From a checkpoint of a small mixture-of-experts model trained on Wikipedia.
Size: 11 layers, width 512, vocabulary 19792, 76.7M parameters.
Below are experts of layer 2 (counted from 0) of a mixture-of-experts language model. Rows are named router (the router's row for the expert), gate (a neuron's input weights, with its number), up (a neuron's input weights, with its number) and show model dimensions 0-127. Each number is 128 + 32 x the weight over its row's rms, rounded and kept within 0 to 255.
Before each expert's rows: "gets" lists some tokens that make up at least twice as much of what it gets as of all text; "comes after" lists some tokens at least twice as common just before its tokens as in all text. This comes from a sample of Wikipedia text that the model never trained on. Tokens count by the router's weight.

# expert 23
gets: " ", "0", "',", "-", " on", " Coordinates"
comes after: " |", "|", "-", "2", ";", "\n"
router [ 82 121 108 106  76 111 127 168 121 206 161 165 148 128 104 129  48 129  75  72 143 135 101 200 118 140  89 163 208 125 197  94 113 156 179 162 154 165 109 130 111  96 165  83 108 172 123 166 146 138 158 109 138 149 133 115 117 121  94 127 136  92 114 174 136 145 171 122  99  79 153 143 155 162 129 135 140 123 149 166 163 166  74 109 116 117 144 131 101  82 158  94  90 107  91 173 135 121 170 109 172  96 139 162 161 136 159  57 154 148 130  73 139  91 192 112 124 125 139 201 107 142 146 164 114 116  97  87]
gate0 [143 140 137 167 191 163  77 157 114  83 125  98 137 156 134  96  84 108 169 113 183 134  63 146 137 109 125  86  88 120 100 119 144 106 123 111 130 112 155 117 128 120 164 170 139  62  90 164 173 153 160  88 127 114 105  90 140  85 150 137 119 152 145 100 106 163 100 167  83 139 155 163  88  95 118 132 123 198 159 107 128 119  98  95 123 150 135  54 124 143 125  67 106 135 144 159 149 121  82 130 149 109 116 198 159 184  89 179 188 180 133 175 125 144 195 104 111 143 110 148  90 117 138 139 142 101 154 138]
up0 [147 146 144 161 101 150 133  98 155 166 133 144 167  91 142 164 202 160 126 179  89  86 201  97 131 146 138 155 156 150 175 191 143 195 103 123 113  93 125 139  83 171 106 138 118 194 149 110  57  55 135 106 150  85 190 162 135 115 133  88 144  75 127 128 147  96 119 109 138 141 122  98 120 159 148 126 156 101 104 155 141 115 128  92 144 115 123 166 132 152 133 194 118 127 160  83 129 119 171 138 117 148 132  78  61  80 181 107  22  81 138  97 107 157 107 190 102  94  83 141 206 138  83 112 149 133 138 111]

# expert 34
gets: "2", "0", " due", "B", " more", " it"
comes after: " ", "2", " (", "–", "-", " \""
router [103 160 113 131 109  83 107 169  87 146 139 156 134 145 152 129 105  74  75 142 121 153 150 119 154  89 136 112  99 108  71 125 172 131 122 157 155 136 112 152 109 103  93 168 203 120 123 127 163 104 121  58 163 141 121 125 103 137 114 200 102 149 114 131 175  84 181  59 132 196  65  98  53 135  69 167 151 147 155  85 107 128 105 158 106 188 135  69 143 124 118 155 145 122 112  94 125 146 129  96 110 131  53 120 126 120 134 110 189 176 186 133 156 171  84 107 172  74 120 161 145 145 101 132 124 107 147  86]
gate0 [ 88 120 168 105  92 121  60 172 111 191  56 134 160 114 167 105 174 113  88 129 119 132 171 108  90 113 134 157 162 174 136 172 130 103 160 108 157 141 130 115 153 122 131 111 137 138 142 123 128 191 105 141 122 111 140 170 138 119 158  80 110 149 119 141 118 174 126 115  54 138 121 146  85 182  88  92 129 158 116 122 101 116 166 128 106 151  57 135 146 124 122 128 157 162 217 126 140 116 120 236 131 166  76 187  94 142 153 138 166 167 186 124 131 109  96 121 108 129 172 198 118  92 113 117 184 140 142 107]
up0 [102 110 159  93  62 108  91 170 124 174  58 143 161  91 153 107 216 115  68 115 119 116 147 103  79 104 123 106 164 183  92 146 140 106 173 110 126 144 151 104 145 140 107 146 135 108 125 113 125 155 111 124 130 119 140 143 131 121 136  87 134 150 104 121 123 157  98 121  77 136 107 124 114 170  89  83 156 149 146 116 116  79 178 132  72 150  81 139 158  75 122 127 161 161 218 107 110 103 118 231 129 171  66 189  97 136 115 128 177 162 179 114 160  89  93  82  95 155 163 172  94  82 143 130 183 123 116 111]

# expert 6
gets: " ", "|", "-", "===", ".\n\n", " –"
comes after: " |\n", " |", "\n", ".\n\n", "|", ";"
router [154  91 131 145  87  73 138 157 113  84 129 132 102 149  97  94 147 158  79 188 154 194 149 142 123 152 117 152 178 106 157  89  86 155 115 165 136 112 129 146 161  70 200 128 126 102  59 147 152  95  78 144 102 181 125 131 120 120 126 138 148  98 147 179 133 148 159 130 146 143 193 126 118 148 140 127 168  83  66 134  98 142 122 115 155 146 177 111 121 101 156  85 120 128 157 123 111  99  55 110 178 132 148 146 105 122 118 140 112 137 102 129 156 179 150 154  96 146 170 162  87 106 140 137 160 192 112 187]
gate0 [ 79  97 161 107 126 130 172 185 129 136 118 133  49 132 169 139 121 176 164 121  80 171 187 145 128 110 113  77 137 133 149 131 119 153  99 149 128 103 198  89 139 119 103 166  90 110  93  95 125 146 144 172  83  87 113  80 173 140  87 132 130 117  77  99  84 156 123 178 152 110 170 112 128 174 169  53 142 149 148 151 161 115  66 166 145 112 121  56  81  92 159 183  91 171  89 176 126 103 146 149  82 166 202 102 157 113 166 163 135 163 156 148 122 148 109 118 173 159 105 125 119  57 161 126  85  87 209 134]
up0 [165 121 152 185 115 127  97  74 161 158 134  93 138 147  63 126 114  90 151 110 132  52  85 174 115  90 164 128 108 125 124 145 129  61  94 153 123 135  44  97  96 137  77 130 155 200 148  97 152 138 155 111 145 156 119 158  89 133 183  88  94 132 152 177 103 159 107 114 102 128 101 181 146 146 128 125 202  68 149 154 149  94 123 147 116 137  61 145 109 205  84  68 121 137 120  95 127 117 160 124 128 156  99 176 122 141 153  92 145 141 172 125 154  85  95 148 108 150 114 124 102 141  66 125 124 155 175 142]